config.toml
n_layer = 9
d_model = 192
n_experts = 64
experts_per_token = 2
d_expert = 64
d_shared_expert = 64
activation = "swiglu"
moe_layers = [0, 1, 2, 3, 4, 5, 6, 7, 8]
router_score = "softmax"
normalize_top_k = true
routed_scale = 1.41
balance_loss = 0.00362
balance_bias = false
router_noise = 0.05
shared_expert_gate = true
init_std_router = 0.00706
lr_router = 0.0022
n_head = 4
n_kv_head = 1
head_dim = 64
vocab_size = 4096
norm = "rmsnorm"
norm_place = "pre"
norm_eps = 1e-05
positions = "rope"
rope_base = 10000.0
rope_fraction = 1.0
qk_norm = false
attn_scale = 0.125
tie_embeddings = true
parallel_block = false
init = "uniform"
init_std_qkv = 0.0269
init_std_o = 0.0233
init_std_up = 0.0269
init_std_down = 0.0165
optimizer = "muon_variant"
lr = 0.0078
lr_mult_down = 2.0
beta1 = 0.93
lr_head = 0.0115
warmup_steps = 200
schedule = "wsd"
decay_fraction = 1.0
decay_shape = "exp"
final_lr_fraction = 0.0
batch_tokens = 131072
seq_len = 1024
doc_mask = false
train_tokens = 919800000
steps = 7018
dataset = "wikipedia_en"
Below are experts of layer 2 (counted from 0) of a mixture-of-experts language model. Rows are named gate (a neuron's input weights, with its number), up (a neuron's input weights, with its number) and show model dimensions 0-191. Each number is 128 + 24 x the weight over its row's rms, rounded and kept within 0 to 255.
Before each expert's rows: "comes after" lists some tokens at least twice as common just before its tokens as in all text. This comes from a sample of Wikipedia text that the model never trained on. Tokens count by the router's weight.

# expert 45
comes after: "\n", " |", " |  |", "\n\n", " | —", " |  |  |"
gate0 [121 108 124 141 159 161 130 127 149 111 141 124 150 142 135  59 156 140 176 153  83 128 132  90 148 127 107 177 114 169  95 168 149 135 172 131  94 115 123 138 128 133 112 122 144  97 101 111 129 103 102 103 104 112 131 103 115  80 200 127 113 139 144 138 138 103 105 123 118 117 115 128  91 136 105  86 177 126 109 177 146 133 119 140 155 122 113 116 111 155 117 122 127 131 126  99 144 115  73  88 140 108 161 127 105 142 126 166 120 163 140  86 135 130 126 114 139 144 100 128 145 125 148 117 114 119 138 143 120 125  90  87 155 125 176 163 129 155  88  97 120 122 101 119  98 122  63 172 136 139 118 137 101 142 154 147  71 143 145 106 142 145  91 182 139 139 125 140 126 132 139 115 162 117 133 168 110 157 129 135 100 127 117 142 137 149 101 144 106 123 152 115]
up0 [153 132 109 146 142 158 107 132 105  94  98 112 150  94 132 146  84 124 143 119 120 113  93 152 133 155  82 169 143 142 170 113 132  80 120 148 180 120 147 118 131  91 148  77 158 118 124 140 117 131 154  85 155 159 129 158  95 155 119 135 174 153 114  87 157 144  80  82 128 132 122 158 121 135 149 126  88 120 131 130 119 165 136 127 158  75 142  94 124 122 103 140 145 164 103 138  93 142 144 121 139 104 142 150 125 143 143 165 173 151 109 182 126 140 117 105 152 114 116 139 122 168 112 129 146 101 151 144  95 113 141 169 129 118 123  66 135  57 104 103 112 165 137 140 159 129 127 128 119 153 126 136 158 129 146 144 119 158 104 124 140 161 106 111 139 163  82 116 147 130 147 144 126 138 119 142 136 118 163 129 116 158 131 102 116 144 102 125  98 117 154 104]

# expert 50
comes after: " | ", " ", "1", "| ", "–", ") | "
gate0 [ 94 126 170 130 130 147 136 129 161 141 109 154 189 103 108 169 169 163 103 141  97 122 134 163 163 102 109 141 122  83  99 105 109 107 134 134  85 119 128 111  95 139  96 145 147 121 143 172  85 100  96 157 145 148 135 135 116 126 176 166 171 124 110 139 138 125 100 116 148  67 109 121 150 148 164 101 169 105 111 129 171 140 114  87 118 121 103  77 114 143 131 177 140 124 145 160 137 112 121 121 135 153 116  92 141 163 112 118 128 123 116 127 139 139 117 124 138 142 119 142 137 112 100  98 157 118 148 146 139  82 112 160 144 145  97 131  99  78  99 119 153 136 135 119 131 119 100 109 129 103  88 154 125 142  84 150 146 153  97 148 110 117 110 122  64 104 129 139 146 141 156 140 105 142 166 104 102  96 115 137  93 115 115  95 159 134 133 126 120 154 118 131]
up0 [108 134 127 103  95 136 132 132 133 114  84  87 118 149 133 142 113 151 126 128 115 142 148 157 143 118 156 185 167 171 136 143 101 144 113 166 105 133 108 106 139 130  82 156 134 179 115 139 127 127 118 129 137  88 113 125 126 135 100 207 151  94  89 111  87  77 150 129  76 133  95 150 152  96 157 119 110 109 151 109 114 145 127 115 111 123 145  95 103 170  97 143 160 120 159 132  98 186 163 117 140 146 104 187 147 145 124 100 146  91 136 150 135 137 135 109 106 123 130 117 129 149 128 126 147 148 106 123 124 135 146 173 114 155 128 142 137 125 178 121 120  66 145 110 175  92 157 121 158 120 125 140 170 122 133 158 139 131  95 153 134 133 130 157 123 165 111 126 124 119 128 145 146 116 154 162 131 120 152 118 114 173  91 135 131 161  93 119 140 135 131 121]

# expert 22
comes after: ".", "\n\n", " =", "==", " ==", "==="
gate0 [143  79  92 122 101 134 128 128  82 127 134 104 135 136 113 150 130 143 155 141 111 136 158 129  92 120 128 133  96 156  94 164 154 137 125 105 101 121 142 126 136 122 136 170 139 107 121 134 112 134 123  95 133  96 115 121 142 127 136 131 148 156 129 111 136 158 130 137 142 145 145 184 109 171 148 114 128  90  66 137 142 143 130 122 132 115 148 131 113  91 164  78 120 126 106  68 119 161 172 126  71  99 119 105 144 137 126 128 128 160 118 123  92  96 110 113 182 112 121 117 105 143 107 119 153  85 155 170 157 161  97 155  51 149 113 109 144 105 146  98 105 112 120 130  61 125 134 146 143 176 150 137 151 156 106 152 109 103 121 134 119 158 140 106  90 152 135 130 145 106 129 134 125 120  89 107 139 158 168 137 142 161 174 143 118 143 134 144 127 146 151 103]
up0 [105 121 172 128 139 156 115 134  96 139  87 125 115 135 106 115 129 157  91 110 138  90  97 142 134 132 166 112  90  92 138 121 119  82 132 130 151 163 140 108 128 146 140 116 113 114 106 144  79 116 138 151 121  81 118 141 112 112 118 130 185 126 166  87 120 143 120 120 104 122 121 121 140 136  89 150 159 139 123  94 122 139 206 154 137 106 109 149  82 118  70 120 131 138 123 126 132 197 106  87 141  89 131 153  68 129 159 127 133 167 124 109 137 130 130 127 130 147  92 148 178 134 146 139 130  97 112 135 126 147 162 102  89 129 147 115 153 117 158 122 129  93 126 108  69 123 153 102 119 186 134 144 132 151 132 140 132 115 145 124 107 150 103 129 141  96 111 116 180 125 141 161 118  98 128 109 144 107 126  92 112 167 101  97 116 124 128 115 121 107 149 120]

# expert 54
comes after: " |", "\n\n", "-", ",", "|", " Preceded"
gate3 [112 164  79 126  93 135 153  94 118 122 194 146 101  99 164 158 146 129  89 108 135 165  58 165 118 120 112  92 122  98 137 147 130 141  90 145  82 112 134 114 140 129 103 134 121  92 114 163 145  98 168 131 135 130 162 113 173 160 160 131 102 157 140 105  96 136 143 100 139 116 122 113 105  97 125 161 129 117 111 100 114 101 115 128  93 162 122 130 146 165 166 104 111 145 174 146 127 153 107 111 122 106 135 141 124 111 118  62 145 136 117 122 148 140 130 118 127 138 103 144  76 117 117 127 125 133  85 145 139 174 147 118 163 173 134 132  96 113 145 116 118 119 156 154 145 115 127 120 141 122 161 129 132 119 136 130 113 103 111 111 121 158 110 143 116 127 156 113 117 143 108 126  98 122 142 100 165  87 187 103 130 119 156  91 113  90  93 129  88 144 118 149]
up3 [147 127 165 119  89 179 154 132 152 143 141 118 143 139 141 149 100 164 134 131 149 119 107 132 116 114 120 127 147 112 124  92 187 122 136 153 132 111  88 122  95 163 110 128 193  86 122 172 138 117 137 127 137  97 125 144 129 137 127 131  95 128  95 132 178 135 128 137 138 120 138 116 139 132 146 164 149 128  94 134 115 134 131 143 151 141 114 144 131 122 130 117 163 130 128 109 123  96 159 148 127 115 120 137 124 167 110 128  90 185 124 171 117 129 142 140 151  97 106 170 135  96 125 144 118 112  96 122 132  85  93 159 133 208 126 121 128 162 105 109 103 120 146 135 103 125 164 171 136 100 127  79 137 142 113  95  78 110 119 168 156 142 114 115 102 132 129 111 112 140 168 145 133 181 119 123  44 146 140 128 137 147 157 163 101 139 109 172 118 116 136 145]

# expert 56
comes after: "\n", ", ", " in ", " ", " | ", " ("
gate0 [ 98 135 139 142  85  73 145 127 136 141 150 119 145 142 120 109 156 101 160 137 181 178 136 166 157 126 131 129 165 134  78 134 102 149 173 112 137 154 152 119 114 128 148 123 122 140  94 133 104 119 110 142 104 118 123 158 143 119 166 115 163 132 131 154 148 139 168 135 103 152 106 154  84 147 138 113 148 180  94  64  99 158 171  82 158 145 119  98 136 110 111 155 147 128 137 129 122 102  71 103 126 123 130 118 133 153 142 147 155 123 138 124 158 125 116 103 147 162 114 129 122 104 140 144 105 124 130 159 101 129 197 152 101 160 113 165 153 152 132 146 115 110 148 114 135 143 130 111 133 137 152 125 104 124 180 120 135 134 117 140 148 109 136 177  90 131 104 157 114 123 155 131  98 186 141 160 143 121 121 143  81 101 154 110 118 129  98 115 140 102 143 153]
up0 [ 92 139 140 152 129 106 114 143 118 137 117 131 131 141 117 132 113 105 132 169 139  65 133 111 174 127 105 104 107 120 129 168 155 105 126 149 163 140 141  93 120 118 134 133  98  91 138  93 121 100 166 150 117 139 127 116 161 128 117 159 149 138 156 131 143 122 136 157 113 132 163 129 120 124 180 108 109 114 119 188 144  85 153 157 130 156 136 120 130  52 180 159 120 124  92 140 117 131 119  95  93 159  98 137  92 150 178 117 113 169 116 140  53 160 136 153 138 134 115 115 125 140 127 131 152 121 125 161 170 114 118 111 140 183 139 167 124 168 158 134 113 101 135 144 136 119 119 118 104 123 126 137 126 155 152 118 137 175 114 139  97 110  90 137  95 146 153 182  83  97 126 102 139 147 137 150 122 144 130 133 129 144 123 131 139 141 116 125 100 111 154  81]

# expert 52
comes after: ".", " | ", " ", "; ", "–", ","
gate0 [153 115 161 163 125 167  86 157 127 150 125 157 139 139 113 110 120 160 121  79 149 131 158 124 151  91 138 132 169 112 128 134 121 173  95 110 122 137 133  75 152 107 132 135  97 130  88 101 100 143  99  87 128  99 108 130 129 110 132 106 139 131 193 130 145 131 133 143 145 161 134 102 159 131 156 108 118 136 131 134 149 101 141 130 164 127 151 178  95 130  91 116 109  87 125 109 131  96 150 137 111 123 158 102 149 127 122 158 143 130 160 109 143 153 119 132 113 145 135  89 122 140  55 138 137 123 140 169 147 142 111 107 152 176 112 162  87 147 156 116 101 128 136 188 147 155 109 118 113 114 152 157 163 150 120 159 129  98 114 111  91 151 104  91 130 174  79 114 135 119 142 148 142 147  95 102 148 158 156 123 147 114 124  85 139 130 148 127 124 118  94 147]
up0 [168  96 106 130 130 160 101 147 119 109 163 162 145 160  95 126 157 131 128 187 117 104 141 126 174 134 138 146 153 180 151 214 133  94 121 118 119 102 144 143 158 144 143 138 131 108 134 110 120  94 184 132 129 124 174 161 132 127 155 112 105 113 130 179 106 154 117 154 125 124 156 113 124 135 150 120 128 126 122 150 182  80 171 122 149 116 123 116 128 113 165  94 160 111 115 114 135 138 127 154 164 123  75 101 155 101 142 105 155 134 155 165 151 132 134 146 138 137 106 125 118 116 191 119 114 157 122 151 130 146 158 167 107 129 162 140 120 118 115 141  90 144 121 117 128 109 162 154 118 179 159 156 148 147 131 147 157 116 153 158 117 127 133 107 150 134 122 124  94  86 129 142  94 135 114 149 129 108 141 140 141 137 123 104 109 158 110 138 144  98 118  87]

# expert 10
comes after: ".", " |", "\n", "\n\n", "|", "-"
gate3 [126 121 103 146 140 177 143 145 115 157 127 114 164 161 140 122 116 125 102 145 154 127  97 136 102 139 143 106 155 144 121 134 165 115 140 133 143 101  55 105 129 159 178 103 143 153  95 109 136 109 110 114  82 167 116 153 117 152 145 113 145 106 117 112  94 152 132 123  94 120 125 149 136  91 128  95  95 119  90 140 166 138 145  86 127 118  78 104 167 141 135 135 166 166 113 115 131 178 144 111 126 170 157 133 163 130  89 107 155 111 127 129  98 152 112 115 143 142 123 126 183  90 135 113 122  99 135  88 138 111 134 173 148 120  93 131 138 120 155 105 134  96 109 113 103 101 137  72 170 130  90 145 126 150 128  98  97 164 147 131 110 117 102 134 138 122 100  75 135 141  77 137 105 138 144 143 104 120 125 153 145 122 137 151 129  94 154 126 146 161 164 132]
up3 [150 144 107 134  97 176 102 151 100 132 120 128 139 170 143 137  82 151 123 137 133  98 162 162  97 143 144  97 117 147  90 128 119  96 163 136  88 110  77 149 147 119 115 146 132 114 135 112 106 137 150  87 110 162  96 143 157 163 128 109 121 124 137 171 136 104 156  92 129  91 123 118 109 114 109  98 136 123 106 127 110  83 150 100 139 171 155 118 114 134 123 120 107 135 130 127 109 118 153 101 108 145 179 131 143 100 145 109 151 146  95 117 125 122 140 124 146 171 129 124 131  95 162 155 128 138 122 138 149 157 131 112 151  96  91 124 147 113 158 130 175 126 139  94 102 119 120  63 101 153 128 146 119 117 149 112 140 161 131 136  97 131 154 188 187 102 119 108  64 162 107 118 138 109 116 112 139 146 109 132 130  93 168 146 144 116 134 121 114 165  87 172]

# expert 55
comes after: "2", "1", ", ", "–", "9", "| "
gate0 [113 141 156  83  84 120 131  88 116 145  97 129 148 112 180 131 154 128 124 124 126 109  84 117 136 107 123 132 149 106 122 121 141 169 115 113 146 150  95 116 148 113  93  68 131 154 134 109 102  94 159 115 149  97 130 134 158 127 148 144 128 142 102  89 130 135 145 152  87 146 168 106 137 122 101 172 118 127 158 123 108 122  95 111 148 156 118 122 158 112 139 149  85 141 118  99 100 161 168 117 129 125 137 120 115 122 124 131 113 137 144 123 100 122 116  96 145 179 156 113 149 179  97 139 126  99 128  80  65 145 144 105 137 117 107 172 141 128 136 136 127 144 171 121 128 117 174 153 159 164 164  92 163 161 139  99 156 148 105 155 111 134 146 143 122  92 108 127 118 151  87 161 145 138 127 120 104 114 107 161  75  92 105 161 114 127 100 131 129 173 117 122]
up0 [115 138  84 144 141 138 131 132 114 108 165 141 124 134 121 141 137 101 192 121  81  97 128 102 169 124 110 141 156 121 139  96 107 110 133  93 105 151 142 182 142  91 162 126 135 134 124 124 143 136 113 166 126 170  98 147 116 127 127 157 111 150 110 135 101 108 126  99 127 133 116 124 103 138 109  61 126 138  59 134 135 136 140 156 116 154 128 104 174  98 120 121 134 124 108 129 171 140 120 187  97 135 126 171 127 163 102 100 119 132 146 125 178 144 107 118 151 163 119 111 125 155 173 155 148 103 134 140 140 115 114 167 104 103 146 141  94 104  79 125 115 142 128 111 132 115 149 140 153 137 100  52 117  96 115 117 131 149 125 114 134 121  95 150 144 155  99 107 120  71 169 122 134 173 143 132 114 131 116 149 115 125  79 135 115 130 137 148 126 154 123  89]

# expert 63
comes after: " |", ")", " |  |", "==", " |  |  |", "% |"
gate0 [154  89 121 125 168 114 124  98 113 152 131  94 147 145 118 135 150 126 143  65 105  89 122 111 111 104 116 124 136 109  98 136 102 127 149  92 154 111 154 103 135 179 149 106 120  70 118 161 189 125 164  97 136 133  93 104 180 151 187 143 126 127 111  98 124 115 121 168 116 152 140  87 127 147 123 168 157  97 134 140 139 153 152 117 131 110 126 137 113 128 148 125 137 138 117 116 150 122  99 126 120  84 165 137 122 104 127 145 119 120 136 112 113 120 102 108 124 121 139 132 114 158 116 167 157 141 134 123 111 157 110  88 181 134  68 151 103 139 154 113  96 139 111 130 115 122 142 110 129 122 167 171 129 142 156 116 110 135 128 141 125 123 118 100  95 140 120 135 156  75 104 115 185 118 180 144 149 150 152 150 142 123 143 104 117 119 159 134 162 115  85  82]
up0 [ 97 123 133 119 151 109 168 143 131 142 145 152 155 118  75 107 139 123  94 163 141 131 158 150 115  84 171 141 124 120 106 102 140  87  92 126 120 106 132 174 137 116 118 112 123 152 111 162 132 136 128 144 127 120 123  99 137 113 121 118 129  76 151 113 154 127 112 138 131 166  83 124 149 135  86 156  96 119 159 173  73 151 176 130 110 127 120 171 118 150 189 159  99 161 123 152 111  89 113 133 112 126 153 147 128 153 126 196 123 130  83 142 152 127 176 118 135 133 101 140 142 120 142 131 139 132 132 179  91 110 189 142 121 125 135 112 141 103 139 130 149 121 111 144 123 117 149 106  78 106 163 169 133 135 131 160 129 138 128 132 194 114 151 128 104 106 167 156 141 110 159 117 115 109 164 148  94 119 147  99 133 116 116 136 137 126 154 142 156 145 137 117]

# expert 17
comes after: "0", "1", "}", "2", " sc", "3"
gate0 [ 88  77 133 151 115 151 100 140 154 155 148 108 136  90 152 124 148 136 128 113  81  80 151 145 127  93 107  88 113 159 143  65 157 149 159  87 119 144 111 114 181 102 135 115 151 151 134 108 163 134 128 128 140 157 139 126 135 126  86 149  72 127 146 142 139 142  98 163 115  97 106 110 121 163 124  79 105 115 139 153  84  87  83 166 169 146  99 143  85 143 165 125 130 130 112 124 173 122 124 143  97 126 107 155 110 160 118 137 145  96 122 126 102 163 160 138 133 102 120 152 146 141 118 161 119 130 100 107 137 148 152 120 168 156 121 115 136 140 144 149 113 138 154 121 120 115 110 145 128 158 153 161 130 114 120 123  75 114  82 141 133 133 128 133 138 159 122 120 104 132  62 125 143 117 136 106 142 146 117  90 153 130 107 151 113 111 143 144  99 135 160 107]
up0 [145 135  94 111 117 105 134  85 157 119 108 110  95 102 102 138 120  90 123 117 140 120 116  87  99 127 132 101 128 129 161 121 127 142 162 108 136 140 123 154 105 127 122 128 119  93 131 161 138 144 106 139 184 123 165 121 152 127 127  74 130  95 144 143 122 135 154 100  90 131 136 105 119  93 113  96 107 118 127 133 125 115 167 130 148 176 111 113 167 132 113 150 111 105 119 146 122 179 166 110 121 122  86 139 144 118 130 189 164 111  99  86 128 115 132 100 103 129 126 149 116 102 106 119 127 119 174 155  97 155 158 163 104 123 108 114 106 124 104 131 167 161 120 129 113 130 133 128 138 117  98 151 182 127 109 128 155 145 180  78 185 132 152 172  97 110 109  92  91 104 145 151 127 117 135 148 133  75 132 118 168  93 122 162 101 111  90 125 130  99  92 127]